Weights of a small mixture-of-experts language model, trained from scratch on English Wikipedia.
Size: 9 layers, width 128.
Below are experts of layer 6 (counted from 0) of a mixture-of-experts language model. Rows are named router (the router's row for the expert), gate (a neuron's input weights, with its number), up (a neuron's input weights, with its number) and show model dimensions 0-127. Each number is 128 + 24 x the weight over its row's rms, rounded and kept within 0 to 255. Numbers have three digits each.
Before each expert's rows: a language model's description of what the expert responds to. This comes from a sample of Wikipedia text that the model never trained on.

# expert 56
It responds to: Score dashes and numbers in sports results and stat tables, like 2–2 draws, 6–7 sets, table pipes, and number words.
router:121102118101167117151137135100104086150132117144151164136110114124173119114107092169069157110097107131146128120156154110144139115150118135121111126130108113082155157110129119137151136109080094148129120162090165143072088118128073119155155100140111121123112132131086142094165120117155144142150101106114153125184124148156117114113132100159108108112164120127110134120169146123106113176125
gate4:089119146141117112151106098148121131154119187153134141173132099135146129183147169136151112177150129133079148120150100109106146140163129114120127141114165122170118142142107128122104083117136145110136110130169128123077095102162138120163118126141110134150130099156118157120132156148157114145110107141151156091130146132147138154087130095173112097102129158169181134079139144147114152137100
up4:130133114158136076169114112142098136156129126119101133129088094136091115156103171149117121121168083114109127090116180153115141154141128094099168143131116134126080104150104143103093129138152134092141164112101138142143129125090118145171117119140116179171137104111101105139087130152141109144096175128156142124149113140111110134132089078125136072130132134147117128121100137122114137076127
gate5:176097141139133147121131111157131158137138101141144157099113093105148162113097117143131157067150151154140110132115134140162158071145146117146152154107141168104107152114121137133151182115065113159153100108126110088080143113143143147129145117180148118096107134098115139128108092092146137130119155103090140133153095160128118166140124131143136138149144131125104139110118120129162074138161
up5:146151161104129140156154120180137110132169138129099155148098112150108180116096106127131112098118133151190135120174109129129141066128134120159159108143156135122126108122139128154141102102154123111125148126096135100102080119075170137172140127144134132110134109124092131151111123136146107119099122137071132170163124138166139123183153128126142071157131130129130137139113134174156125143142
gate6:141073143126113103111167192154141089126113096163134136112143130137156131156120160130144138140120089128135124101137144129093148125147091107137104104094074147151132163093170133121142114122128133125077127128138090107105163111103107132148119087130134103104157154169170138146135112118124142099076105140147144135118141162105109101140126112113106178161104127118145111106071169107129123107138
up6:124120084145119100102103136147134137154151150090111110129113124131093135122108100126131165098113134172111110113118088121126091090112145147117128130140153102144149115110113060115128170129130088121119135107141123143146052140149135152134166144109127149118115095100136094148111110106157118145132141084122117156121092108150138122116099118171143103137176152125073162122170154171149174123127
gate7:115114134111181152139170113153116161099128147135144104119168136112139098099168108089112114127134153159135124133150121114161147135118116110128125097140111109190129155163092123122062075120144140178094114106128085126193122152113127099148119154151127107139111127135097130146119116117159118162120134133098116169131142131095122117136113135107131140125156134139131097117152124175125182175099
up7:087084143142139132099157115137119155114101075153158166161142173117100123119095094077140103123120125141110105203143090117118140123139102136137127128092123142145141146123142165154129110132094138160123111142128126115172199136110099122126116176096119126136102157114127140112150141149133151138137144106122159122102147090094124082117100096105150122152087125171149096118129124118109141126128
gate8:097140098140134112142122135124147139174125077132090115132145125110090120101127152131137151112145103137106140152102166096115148123132121118135081096126118142143132108129128124095134095083162176085142116139115143142168111161098115132145133175110166081124129102153195113141150108100097154111153127123158094134130094150139156110131124164155156096129142167146129137122077110136131144139185
up8:104133132148138158155111123144114135145129067128103175138160142099144164131150134146094122111115101140108139142115139147095159119162108103117091092113117104147121089127159097152164116124123158083118130168087164136149125127171088095165127147119160117190118093147101133119143129134135141106119117107128105169138117118091157115119115129121173126125108104143157122183142097091110148169142
gate9:092135127102082162153143117123132114089099090120144144135138096122145135130087184193126134139116150156104133133148122115146161091163121083157154110136127170115109137177081142099100116098162121161112131102127161128113114165145142110144157116102113154126112072145133102128115147136113127121134118144081117161133085121087104128117147115132112151153092177127142120144123102106133124157139
up9:150111153119111114120131118126131089141125060127152161104165116138159138084088116133140077150128149156129097080132150112125140098167102098125136116108136125147130168116087131106137137085140102130081151105159161126086111145138074129163126121132121117164100074133108120136156174126122100116126138147120121182109148102115122133165128108124151121141089159131123136138128086169120111150141
gate10:158147113117154115106106125115164139133174126117150107128167143085123140082086128108074124161120122142136111114153139122109137124107115137131129105102151128109143116117160124142127183140168120098144144150119152120110132123115131127117151078100114097158147133147124133116084085127135111097135140089046127174155118096102134150116137151122212145125152151110142164115142135116146121154103
up10:128105140157111109074126137142126154099109091104103138158152094138132113144120081108160104112130123190114136173138106068103095118094164111151182123145120130097157156154137122094109139138136128133083108121170146109154095117139104173146117143096132148125116109139157154124123140139079128146138115135163136115112157127174094156145103105112134126088139132094119126168116134145109122161115
gate11:128130111122148139123113132101122122137110102130094122150157085094140107075152084126128166091114129188120143115116080127117177131088110142142127154160108066144106143119129133134150139114105110126145115094087146113128157103079129145136087130110151156092077117113113131156107119134124090148103169126142142121133103131166163145116076143119131129095098145080127149155124147147152137122111
up11:167121144146142121167155124121180110166147148133121147140181135122099121103126104152136110147135138146128129094117109106154119148112128115085100123109157120175107170101123147162145149129117164163106100151127148121114137122139154141101126139109127123174139138132129147136179105138132139129094197118180047080093106139133153160088127162159138164124140115118120134128120135155125139127126
gate12:116150149148126147151147130141120121075130155122158153123073115164153082114155155157138141122159134134141118125132151112088134129123112139134122133122138145162125112117114136132143111124185111151125068095115199143131090195114110153146129098136110113157103098125117151088140144099080173145148132109124110158112093100153128156113122136146118097119143157090141113128134126091149155089153
up12:111120171142087065151106122146119165157104132110128172106161092154162122140104169120123114134141126149124155119111162162132163134140094117165128119107147132122114066176103136118115166137082127121146129155157135144082147124071125129082122116111113114137079146154138118124136115124162110115172113152151135147133139113108101139116080152125115103098148124159161088139126143129124126124105
gate13:110126153163116148096175118152119200109113130125129144117140126116110132115148089100138168153124114142086081156149125128130106161115107144174148160144121133140136102155135109118074160107078116127131126092132137129099083156123160126130111118109141156147094136105105115126103125174135149111072146120155120127115072140153129118102188123103141121128133125148163123153149127175095130140136
up13:130147125138120126085124086153116119116078182141117117125167129136137167103172104135142111096160151100128125086147107124103121115110148161131128149163128136133099155149146119157122103115086119195118073138118160112105089143109159139120113136125119146124127144111162096105134136124108082148114091106138154157106145136114126082118082084160134108117120159162127151130112145091099099130100
gate14:134096086128150151106131105131163142127125121106114067145098130129118164073143167121098122104097151135132138127164153169127155115111110104112103157116109097128134134148178123119169077128152113134116113114138087179168080142110105158173111113121142147137142111163139156138101127148182162134107127119081112110113166131114126157127117150121141141160136131167122109150117091111150116151122
up14:114108128112186117103167142135140152151146161096103113143119131125141106084131167122095123115110114154121178144153156158157135113069141128109116126135154079128140141137167154122129098110186084138128160139107118120150119112110136108206153120102139153137124141121100127160118092101161137119112140108091121140131155119117099123149112173108117135133139105132115113193124102137133154164136
gate15:116125115137177095117114130112115136103122147166136156159128151092136123115136136091160151113133129115128064143127127136129149124154159116150132108137132161140134169126107145109166148117112170131113098141134164151127162102157118118140106084148160137114143111150147113090172167142148097098116136156112138094209122088141109136134140122111109090119145122141148184088092100118146156122170
up15:136133115162165134146071127123140157153147130156160146170136147147141130108120131083157122115106103099158084142146147155165112166153169115159093108124131143121117130168076161121163130117112164137123183156123118120096159070100135114119112089143186143105081106144152129117157129129149135095143120127126161108158108109140117146130152134137101113128129112135153149141109108124143140121179
gate16:159157132130116122144173099150163158156134118143104127106163111156115172137099148121104138171138137159091102147162126126097123106151107151131071149109119093103148088136118114136144112140141139138077201144154141111123152123091127130134159161121118160118128148166121143109130153120120126118118117074153137160126090107124102177109117112157141131102086110086138128168141155123116150140160
up16:143136153116118133101129123126097073097106109114113157119095127114136091114165134141114090128155113123137134159109097155109135124094114111116126141158117154165083174123147144133111119156115107145168118155119092136145113102122149096110083121141134100121129125118102136139123106115149115137134097173134191094135127154168069131181093148119111153176093153122108114099114132102189137130125
gate17:127150144117164119154140130124133113101142151123112141125116109118116108152114125111160119124151129097128111167184124102138113081129165154128131168127091148170116118118101121140108165105100125135144104082144141096116098127118110106085137111099098115073171109139093125115113084171115106127078126120101099129125110087098164145122115129131109082152092110114152134091145123140158089124070
up17:121101110117110126094067128135126116114155094140101136120143134129113120121182177135120134113115144119113128140095141104109134154137131115097095105129140138110107163124153138129113146128144130134112083153159110122167143133159106072176117109124072117102116144145137132114088136090131156153185149149078105131135116139089130176134113093111163089143134140139104141122082120075163158142122
gate18:080134130152126155083106111123149119153122137157133141118121104145157125118154151173132117137149144169125124140118056123082148117134141123087111147104137098081198108084149126143137096102175087127122138120126139156146116127114132129133129109115113117118151138131119139096124090150119179121118091117115152103173120151084159130153133063147163131096151114136101134122140149096123130106138
up18:123106119115112152132168109148167116159129152151112134134136112132110131118137116146125139123164140162196125123147164110114153130142137151173090124104150137066150152100147164163145137078159110133144117159171100108155130097131122128149115173093158147114139144100120165122142147133111138100156102095166146094183135124111087131165158137149156103161097139121137151147121130131148098100141
gate19:071147140121167078121086091133113120118096129156134161102164115149104124158136106131126086110133155106129188102094157145128141160128131141121174156138147123149155131083086149152121104153129139136165137150135141153113112135150090110143114129152137137110096110149119101147134155115152137193148105167125160099130139132107133132104147123178139147148151115104133181114130104144151095148111
up19:108109137128140095154123166125115144109102091109161157103174189157118142193129087114139107129118167110136152110131153130153100143091137176116148135111128135157160144106153132130134110127148101112168146132147135129142091106176110080125095133144094126111157137101114103158138161118134163157108102138156164132101091121123149085087114142166124152160145142123131135156103112125122124164121
gate20:120170140071101159115199103118155141141150121117113132164148122167133102136115117180121118142137096166165090139142127076133131116101149096105153111132121162125122114146160153128137089143158129132148124091149064132108119118158139096158150126111180109129109138107115102114107135132097132089161120142148129091181104122129157142171133133098140154122117128119150100131134133128152104133154
up20:118128140107128114134135158147121096077099101140108148094132145142124116122126162113146088114123146086115182130147130155136119110121135131118152129132102137129085128093109145157136135106079162099112150184143175139136099172105120145108121080103107091166149109103142149159132135117136136119128113135127091102119122109146073130103141140160145088140077162092145131153142163140149184119109

# expert 34
It responds to: Pieces inside Latin species epithets and foreign-language words in taxonomic lists, e.g. be(ngalensis), commun(is), gra(ci)lior, const(ru)ção.
router:158155135157091151192133154130138130130102123147161133118142127083121127129108089101138137173195147093132124135110119141151128139118110105126112152128158137081131154127101172131123141134153128171136144102091149159130121121131110174109150135112105150107169138099157163126156133130130137159090148084129112105121117153085170160124152133092094132119096154100125100144104122109099114082143
gate4:134123143114096110161126144121089119132126129098152117151073103145127123149128157127185151114137149169121171136151107152141092087132084143140136130091142105124164135102151161111120102097195127104125133124100099125141138120125110143128129122108160097133162113116130122113108184125114140179093137183117134131115118108110081151118114130140071184126137167136135108124143134124132164139163
up4:146154120126163136119147148121125161117092130090112087145134118124149110138145099135123148171089120140134143143168179112128104147107190138140134142117148127157127116155095130114157167119138136089151095156128170123113162124136136086162137180147112135095127113093111135133103132104120159135180099119095147105086107153142141155132141122170156135117063158144099155117095147127145157112117
gate5:136123114117124118115139126122118121161170102145166130153148118129120086133096095133135099122182124119102138139121146135119088081149102148138131145109131147130138124121128108119141130114089085106089210134116137142125083114102125099132087152089121100147104099125162134147132111098108102120123115108157156150147068084124115146091153154088111139107072112088116110127116077133129122118146
up5:117107121152126223154087133121138125103086126116126154077113139108085124145131155146141133106149130180148131172114120121132146102108131101132135117117085169112110138133082148122151121150146161136152172120128134131159124129142082159116127121145120141132122114117099132135123152089184137136128122105100183134125142127153146090108081104121101112166150115097094160137119121124118093104135
gate6:124123164116173122168108139133133093112165136124132161117113147114125097118146101124085140134138167111118158121094097131146149118098162140101137125164145122145119118105100134107098109128132149099122170114107145098128134168138112105129108126144152157105132130119115157091164096085139115143132114125182168118122176077142139115110090098153136094142064094123101090129133078148166123121095
up6:167131104119162118172121138134134159092143119137125130116118154086106174135155143120103140148074141140141144093132141132120113116160149068125094135097129135149098111170129141129098094097095181132147152109125145126132160124113108106118117140140147148122086124126125131115097118133108131110142136137140156112167107075099169110104140120102065094142114084140117121180144167097120159133093
gate7:114118146170148135124116103090147097133148157106128124136115106128191153133133136095121112115157112142086147115108136097153119146144126117125071151167112099139143097124160136150167158079157147105058134167088128149145149132136122109142150098139127148115114104093134139118159146162143122139117108104098136097072122146081159113147090127111145126121107106102105132156141091112151166131142
up7:131087093183128120075178125130119146108146151089093146154079116120178164150115116097146123143149133119166141146085136132111129131132142156082147122129142173104129113141128110095107133139160097132136151118127107144125099133128121137162123138125127151132135119110142102124159162090144129085136123089165074133127154104152148112140131122120194113154086146128135082101145131149117117174131
gate8:142101104107166119154113129090157126104120096140152115154151157138158157122164123114099105169117157127130108084145137125103105126108117075150101145118155134093133093116116092140104095144105162128102113163160148179132144129154136095168167114123160120128173105129161131148151109152121122153114118122092120181156124113093135101155133126106115117125174106151124134117077087112162151121134
up8:135129118156141109079167081142125117150064147120103131098126131122129108127110130141125119092081067107131139111138154130117106085159132108117110116129080144165109134109136091120103089119143157139123114112151072114137160164150135122163114124104114133124095124124121148150127110132181118100130125156112153119097102138114124161143109100159149107081140152116170089134167143133131153135075
gate9:131104153138086128090121129102137125131122152136089113130127141129128107141111103127137071155119110130094166121149133141104113122141107099127111114115143124132076130140101114088178164125113092137131154111118102171123090085139140169135133142130130119147155152113089119108171134156121144141126153143123111167138144120114147093132188122119130173164137204149172188155113113130132133112099
up9:131108171163097139132135102096142153117118099130094168128131133091146084122130069110161109150116131100114111120111120146095162085145114103110144133115167143095098092147137116119134165122131086145136132143139132110111101093160148167132144131080118132130155148123140123112145119177102142113105157172084119143167124114125143097122167113090108170132159191112136148128124112137112133141088
gate10:141157143128143132103137098149128144141071129115127142113137099113131146076096129131130096120179145139110149136120122093112092102142148159112130107163117111143126104090159135099098141135141161154097160117129093117128097157167094093155150127178108133157124143114128165110098079097154132185150138105162120140136101130193147124108131101156150121115112117125137087106132176163127118130129
up10:099159126100103149113109139095116107127143123139131127110088171115134086167130128109134129102095099137138136115117192151100141122115130129130137146133156074148190121154149108161129120108078111101129104144105154128116123125100152158110129126084123107070149153115123115139167141151097096103118112151132145144137145096104154089162150175116143124127162109136107167119078098146121127141162
gate11:110142130120155109113118146172159120089125138155079149082107133121144101129105101108123172133176164135071147116095120186105103133109114143091111105128142126143089147115088132104140116121108105118143114120120144108165101121124103120074139131147100162145125084137137129120078136134118148166117132124099160162128184096151121145130149139154115130113095110101144175116158149122112130130089
up11:111148120120104113121114111171108079102110088139090127121141135158155104159133098146121133163107166124166150144108107110137120170189109110117146139115109128137105154145149179128105163153144142118146111168124157136104137155083128123095155165167131139122127191127087164106117112153125093160137088112151133140119109135136151147144117092149134115139092133113173098122138100143142112157097
gate12:126127155123135094158108102145175165101120124150103127146124098160123113122175103158130130158132144138187127112090120169119115123100158119154144139115135112166110160136181139129117124099147080120143126099114140111109165131111151141154139112134145129086150134127146105114155184068128120119110135142123103146192146106113148062107110106108148138133115139143132077142105103115107141142104
up12:107090141100124156082137074139173123148116146126138152140096184122124171167126094150143124105112114121114146124178116165102133127135152091115118124118106133109143122123146135122159108121139129144126144118158128144074120080099138117136161145133115139146134082114151152130125142116170107158131153114125097119083140135138118143106148146118167076135161160109090103117071134106103066122123
gate13:147137111118079135151131138110160109116100111125120140135147158143090132137104094105145137064078165153144164098120126115122139131150130136167130135128102185129137130133101114118124131101101125121145143156084139144139135151137158089161158099154135110132111152144115122111187101148149146145139120093120098145125089159135151138107119184074121125097159105101103161169124143155164119095107
up13:146072132094148140102126156116130098110148106121089125130120133129127134151109131076117095097158099120120123122155102177132093123126118136130142147071108078153111119110138163125105138161151151173128182123111137133100149168108132092156155161146087129136133170107133166138122123133154051129108157124132107147104099117129182155163101140141129113142143109113139138116131126133163114133102
gate14:149172157149106104122112181096153134088122115079127134112133113123159078120118149144171146159154195131127118147101118092136111100118134179135141108117139119183160106160149121153121158126146106126160153086145138122136114095135087109139096135142163141111105125141124112100101145091143106116101087095123161111109169106129121118099123159159112140142122133155144120090104137123137114150150
up14:142131085116132150139137070146095147154145145143176113131134148119131157129120126146114135137090110152093119150163186103139150128146158097130098111146136091121103144154098142115135147140093162130158131168145142118142121166153173146116176104127153142147119106152121141129134099162128115093159168124109103175153117100140164127101132135103138128131152139079127152179124078134141079139126
gate15:090166105137146115122119115114151111132076119116149153116130166104170165130153174160110143133092127150098095104187092126181143098114114130137138118149135156130164147150137135134126184136122124144099154095131142135133122093107129145137124071124097142096100149117135112129172103091145163075152157123133154114103103125125093127130092106152139122111126109145125117139113152079085141123130
up15:164149113093100114139146117152093143132104160136134146117127158159117147151132089109111136187136107138098131162116142161125132133154093142126135102150140144120086129084162117160145130133083133162145156166162122103120094111123103151118144109073149081166114133124078125125138111150123111102153140147118072153118178123117162142103157100126123130138184136149104115144106144104119124164152
gate16:156135065128134143125160119093153121096104116141136128152112084123139124145152119102111089116155070191099137175103135086098104108119185091130147163118127116134097138125105108115115130142113140109151115149120110145125115106122126120117119134114086106148198136088102136146144080151137134127101103093115137140151128169125128138104141126120148114145167116095135151132137166176102125104123
up16:111124116112166146104139133094127116123140156173135150151070111085136125085146117127125162131138116138116123151115167124102122137099158139081144108106104100088155104202140072109119143138152116121099147083125136085145129130138162155143096098156158102140109118120203125136109117139158128118160133083108139122126163117153157104117105109156128129130120125125147113125120094118130171130149
gate17:118130083148141152183109140180124105081136154124143125157204110151118113121169131148112144127164132116160105152159141098114094118128130115126097132108136110117137120122136154116101117098138121115101155128153133092085139113147132110118128106109195118108114152115113138132149135155117127152123119157133145088193138141079171093153118127098161102139120152127113105144103146119106079137150
up17:112138086072169147083088109150140121140105110111108121107176115098154136162163135130099102141133134097132141111120132106156098168155126084148137096129117126097159119141138141164117161106133129123097137097143114114131078099126082166136151152157138151117135096154105116114136113194127131114084126155150154143123120104107100122161112135120143134135145125100180160134099130100166148133111
gate18:108122128140117140098125134130105132119108153131164111087138117122121162109120126114140136116127090146127135111090143083115124099148136117088120147127129086186092150117138114104114155130155135157095089176131124155133123079160177133133095144161123147118127133154130142131178118116113110116170094159142164125161089083110127099110134135115088112160165168149120161151073165134124107093131
up18:131150130132150098145126125150165126172155130128090112149114103135113135120139144123122153152132099105137143167103098156147138140132129153154139152110114131085124117116138116142109114131148115121153102159071134108147145138121121152138109083104165110164088176108131115136119120125143098156228091117168128100122121105072133151147102107117116113148183134148136122170154105117139153094112
gate19:123172158136157159180134117153150156129137109148113101086153132112167110162117127125134115142112099146165095138132105139127151167126139136145130156150138178139115128143114101120129137126095151164108121146127153128162126086126135141132140149102162076108112107136150128159149120114141086085127087203094159117150102163119135073117115104145154092125109141118117142151161148130103155155158
up19:130135170141154147089135095073159101119138120145126112104143074101142119088157102103109131086182176130113132155129124138122125128096144137138120148097097142120159120134127136134145158119164160148105097103148119072097086122165140101145139170141119151105110144119145116120144115130127085112126151136115092149097126159121096126159145164155106170139161119144137155116118113121136145068105
gate20:154102097102088141142115117142165217125096105134130132123131079125147126134131118096150147093141116102123135108119150099109186137133121128144107132146133107080114138138119144104125182167137125145144141093154097138136105110114142126122153109091131122152131133168131162110140114112133149133158135087143084143122131139118108125107079118138131172080133187139151132107127157143134099098081
up20:142088133106129132151102101164132174165117097134134139111153107148114128150117138129098143120120121118109159118127132107094102087142093118147111155144125142108078132140138148117149135111138158139123151120162117160181104110139146133094157170145069149097158127138128154113164082133133096128178146100116069133158141136120156099145105114162181134101134125152100134115164118100107167103111

# expert 33
It responds to: Common English given names like John and Robert, and the first piece of the surname after a first name, e.g. Leahy, Sharpe, Perkins.
router:122142150148115162180162101113127133120124159109106114082148106100108118116128097108086145170115174136142107114117118088152114106099074112150149153156147120117150094123114138145119162145154137138131128133092173103097154118169126111119135133115163137104140156151096087124167158138100117117104079140124096140161108132105145115116134158116096145102105108084140110166135164146142178133116
gate7:108126115126123147126124117147153091134152114067138121132113148122092153119117137098098148110159110142126100152150108100070126094112111127081127097172158080122126142114113125104147100166141142132137137157139144145092130104140136153079134128176165144152133139154116132142080161144124145125121111146097146178166149134140119128113138135174135165180144085154153166138134140082127119150152
up7:136138079150109141086099138104096138160086115144125149148121175086143103093166125099124141105109126126127143111119108133094114132151195148179136144064158126136117126124120114121171134118107090150147155084135110091160143112143105144166140091087134139122099140124126110145118128099106115108127129133174153115114132147111122098115164086131086148120104166143091123126117127135117136121087
gate8:135130172105143069139129147116123100123158116104089135119143142110122062122120097182128141130131140091092142116154132148106112136152150115111086119157096120123186175107123136128123137137134078132158134145141129090146144166131135090111145119089138157192141125117121118112110102126142134159132153095106117098126112142121137110161109124181107135159127142160132107132124092161169143151165
up8:147126151102145134133169137150172100099161082092107097133162130150149075120125109134135102128144151113105132072112113153091100127125091142116118107133062107112167157122118126118126131143101111106127147108141137086145106169163155126115116114153150121113146110158102141129078182141105153100144122132136103140130181116174150140126128153138100151137186128167128133122134124147116143112108
gate9:152163122115118138083169114125127127143098166112104134105115122108160139123143132144089133091149104152097160123158183102133142127116117149140162170131115133144115116146107121157135086111092122130115140122136127118151170138170150110127104114112129138163117147098149131161129145112162153141154070091125172120069130162168129113138146129091123091100165150123067168148135136098130123154122
up9:162162135131130124137122178106156120150117151137089083145109117095175131118087088075067119145152124052070140114133118141119123145132140137131117121108102115120110133090097144139111081139155112154103114098110092106135110111109149121118186143158145115088126147132149130111109139162088139130134158126138122106127135106133114107156141134151158123129129146124161148158113150136083122119097
gate10:162160138124131095175144103116147114065118141096076139114135127126133138175119120158139164107115131108145146109144114106123144125144122152155121155100118171161099113136168122117119098131150082125113119059135143088102112120131103123110132163114139111147103090159078130088101120138102131170110138109145156142132081131175132116128130124144145138132135119115121095094157153156130094121075
up10:150111140140122159183126130079134157110104160109109141101161146126089096165123164163140167140104131140111100135143110120119154156109150154129084146119118088123141165169150126138147170128133143131144132126126108102083130160163115125153121143121103097121158187098146125104175145157158157100123101148117149119117079120123119147147145172126107112142164123164143125103130116082122124161155
gate11:124114148119183081169153105069154132173155140131111125115157116139118123089121127149146081145114135110132139152145121086085154140142100119097109142119086163146149158139127105134156146136074120124083112132097159122126108142077080135096127131112106113106076081110112145117127172128127117151142114155099167143138137124139114119152107128135115105138168115112137138101103121150096119155112
up11:138140107132072129084125151177127137117080091125176132151097132140139112142112141100114154069144106099117126074104121135120142124114117119152140158139128175115161093147146156096066084116151162132143132107152097128125129125137142125109134097167153136138129150150131152144133077101174125110143129128132151106118111128134160120124126138121151152140125167100175081141084128118143124095109
gate12:124133083144159114175143168108093129151090148133126131085117123117100145179125121132108070139107103117144060146100145118135089156107140135143115147171143126172106094084127111159132121097134163168147138103130159158110176109109163087160119114091129103112157130108124106114143146153128132085113110130151152105150125150129102104098136111115111127122156128100140135120128132152138156119161
up12:143137134121088076119110091096152136121107103133151145160116093134163107069136129112150123098118116137113159073101083096119151143133077145118119116110101135122130145131162101122115078119137095122160067146150093090140139156126147139105115141142148105133136095161151164104112103127105162135117134136109138130090177134137163097137138110143157139142152122149156119121152098117075112115118
gate13:105135105108154131100125116156089113110109149164107092136151157161120100130115069125054146179093113139118124137132115111112081133113065118146107142119127154125145147128129160133135150130154138133153106117126099167162139128141101152120123117116139123156189075147111135140148122133144147133153139089171158089145132146165122131107114142111165181123133117125134095125134092149105141136093
up13:160144138141152141119120098116152145140130128164128141155119099119113127132193101073128103123134144130126093139157154166122143145119145126150117115152134083107128094143130154135148083137137164136157163119098105093145128161111128139123137168165151186152113123124151146163124196189149124112123115142087163153154140148143132153116121106160135122148139082129141104141112172100136089121133
gate14:174101131153158118100150099173106134099099129133139117153138070132143094109133100150148116141154116176124135111109114154076138125097132181115152121165139144128144101158122096078119146136130114116124139113114124135148132087151094102126162140141163093136131078099150100157078142127123148121131188122132129116123142107112121148140104140147146137118104147117085168110157101141144161175130
up14:118159086116184080133135094148125159107156145113109164078117153130133164101105106085150130178140161141141147131118127103118147122168137177154117097149164098114105127107146112160075127100093122120141115139111108100119118152125119108127149098122111096089159140136144123124135121157171121156121142138158135084104149122147139115105114096147114145071141107103155153102155117103115111113137
gate15:094134119094153115134136117110101135150138179146084162145144103135098168123093098109133111108091146137112128134178147149161124110135093133125166102087128150141128150116148134159095142129116113149109115146071114088140141132131102132120114095128115093119131139101141109066133112143090159091118165112117147101109101146121172140119126102099126183103123117077139117127127115110123182142166
up15:142101104131139139149136128133116143104137179074111098150169157143122152097146158128120135156104131121107157093130181129152149116063123108141154154086120166156127103116106108143130082124106123111157077117121102111131110158132136095138140157144162130130167129102119105133122118122123140135141153105138145108101133129135112165138118091120113165135089159138115140170165091132129174149065
gate16:085088154152097138140114169142107154100077148136081116101139104138103138141127134109152149115107137104113109134111118126149110094117111083191125079152138140075131103100145137152151146120170128113161116084149111149117148123159145101165130094143140140099129184126114136120151136125083098143148082126108121163132117082132108161121156118149124154135150112128139092159152124123145131119112
up16:144116106123157137144119117117126152154110152107151151061100120168160197102125099136114144145172069102135140121138105128120082121145136104101086162131103111155119132163116113135118104167126143131137108151138154143141099136154155149132079157119108139138144147142095142159081129119147127118105112112125156137154146102133175093167132106104132095154123126105126070144112109086108135130126
gate17:137166143163157162121138136097169130111151126103134119096097129142129138133129111116120117149202102160125122162149089143152154159079160152096143168143073120125137122127126122076149145150126127147130108165105089141138154145114101120163111125127130121108124123153106147150062145126159117104141118126138144130147143100119100148131085138108124100129153061123117088137098110084145135118110
up17:146101123123119083129132140159141135082155179167101117089136142141097119118127125155121142114114101150155127106165156110117130152108146112106086127153111120151163121120141096090125152166103150135139113071105119126104113191162123096114124138137170121111105114140161143097110186155084125074157127140163110088114135121159149177137096149126137123116126138144114117156164117122137142121129
gate18:119122121113146115141116152098137143113129116166091158113125166087075127155117168090144128104089126152157110135133139129150122116113114100135114134153158089171122134110116138131133125068125158103111113169110127089094108162164170153117118151120149144156146102158143125139091129177099132071088101127128139142131202146134115117124102159155146119149146156105136133156129144098130145122108
up18:144128119122135119131148144132134171068148127127123137137090112131128136081149114143167084192103139137136143100098147133129136118141156107117109178129156148129131137123156103125117121120104112149145075176159111132143119122145148150079121122132139137085129140120116172148094100097144087178181157152107102104102086102150152144156137089136119110132164109150162098116120134117120151133160
gate19:127111114099147124120139123147102157072107107100130139112129141093164154099133122152120123130146134169135148101146132135134114133152099089175145128100111101127135111179131144106102195118102113117140115095158145095149171122132089084104101155098122148144179106116097130131148143150109170137100105140118133081097151091160143129134150093153136134135116135104151106087176137095116152117130
up19:140130132128122125172091132123113122146142149110114146168121210105153133140131135148149148133094149136153168112175110142126141126157100131145132149127148120067113122139151147135139123100141111129135123072172127137127162142141157133089080109137104146102091146154110114110136127138143121095111128130169112105078128129130117102140161160135138111183105145122137142186178133109148089163124
gate20:161093132105142164099116130135097129145149115185149121142131172120133118157100091139121117108117092074138162137101136119102130129141134143122118129109142109150096137090151126124104110121110138126141090156155106081139145103093099109155145031112094077134112110110125168101139113135122129131124116124110142138106158115110108130145159100129117094138121138137160139100103145145151118196106
up20:139105146163097156143136101114128106135127170099122131157062096084141125060142088095133122160090145146117131109129121126127133135145144107103117138121127119120112158139130146165122124155136154147132176128078163157158102101108145136119136185149128143108097155117098107131086107153157125099123063135119122120135107136129112146161133142107077184125157111133124141154146140151132131151137
gate21:125131113109164143100127154120118149178126117125115133131117109160134177097162118124115144094132098147108131148120164132186112143102114145128132129159083114180125139111103148119106122110141121158145108144127121097126101072175142102085126108097163143147137139124175147100105131162119121132127108121123163108172143165132154143064128108105144119115156135093130142161182133146115087156143
up21:107098112110129127086160110148153094161139094106108120130136136121151130142137118141162133130162142150120138152139092151127106085104130103077116132105103126088129106141116161118123101161157121130121132133130150110156133065167072129161139119142201126154135138132119144131142123104149140104126113102113113149166178070119139142120110140149117101133105141088141152159146134097101064152123
gate22:131110118081087151135150115079127067123113073098142133163137120127098139158119140094118161142170097135132141135145118123112152120163116118147166120084106097130126118126108136129128107120094145114107121112162149107143112117137134167096106153123101147103154138153070153156117094133151145136126132136160188131115148129120122116143139070138168112099125118132146102099160120085165165161140
up22:131121073143125095114145100143162166133119133172135146103129156141110111112132113146131092146103153075114098123111142123159103169145120160151118136135117155134153124158120114132137129110074111158094126148100121161124125159152125128135118086122131123156097119139195126106130086107088100141124124136127101168141176131107132135149118118127154119153144149150143208134136118073083104121109
gate23:112148131076115117140090106157105095122130166147149105120124169091134114143143133084174118146100096151082134156086127097086142140110103099147121127114125073111130119126131130140133108109108144140127146123135136108117148166174137097159097159126163150127119113139112129108117074099150090140126171112110138160145163197126127109150146139134117133117135173134083150093116129121154137153117
up23:135094119096093164107165124150140134137110079089130119144098103154132185134111169152091150093167107137144155106146117116159108147160127115127151130135149144127153086144134163125102122154100146142103140170152137140096125133134099142109118109102161143141137152143139138144110165129110112161157089147147153088126142117146096101114080142116156104111111118144105149171136114097128094108190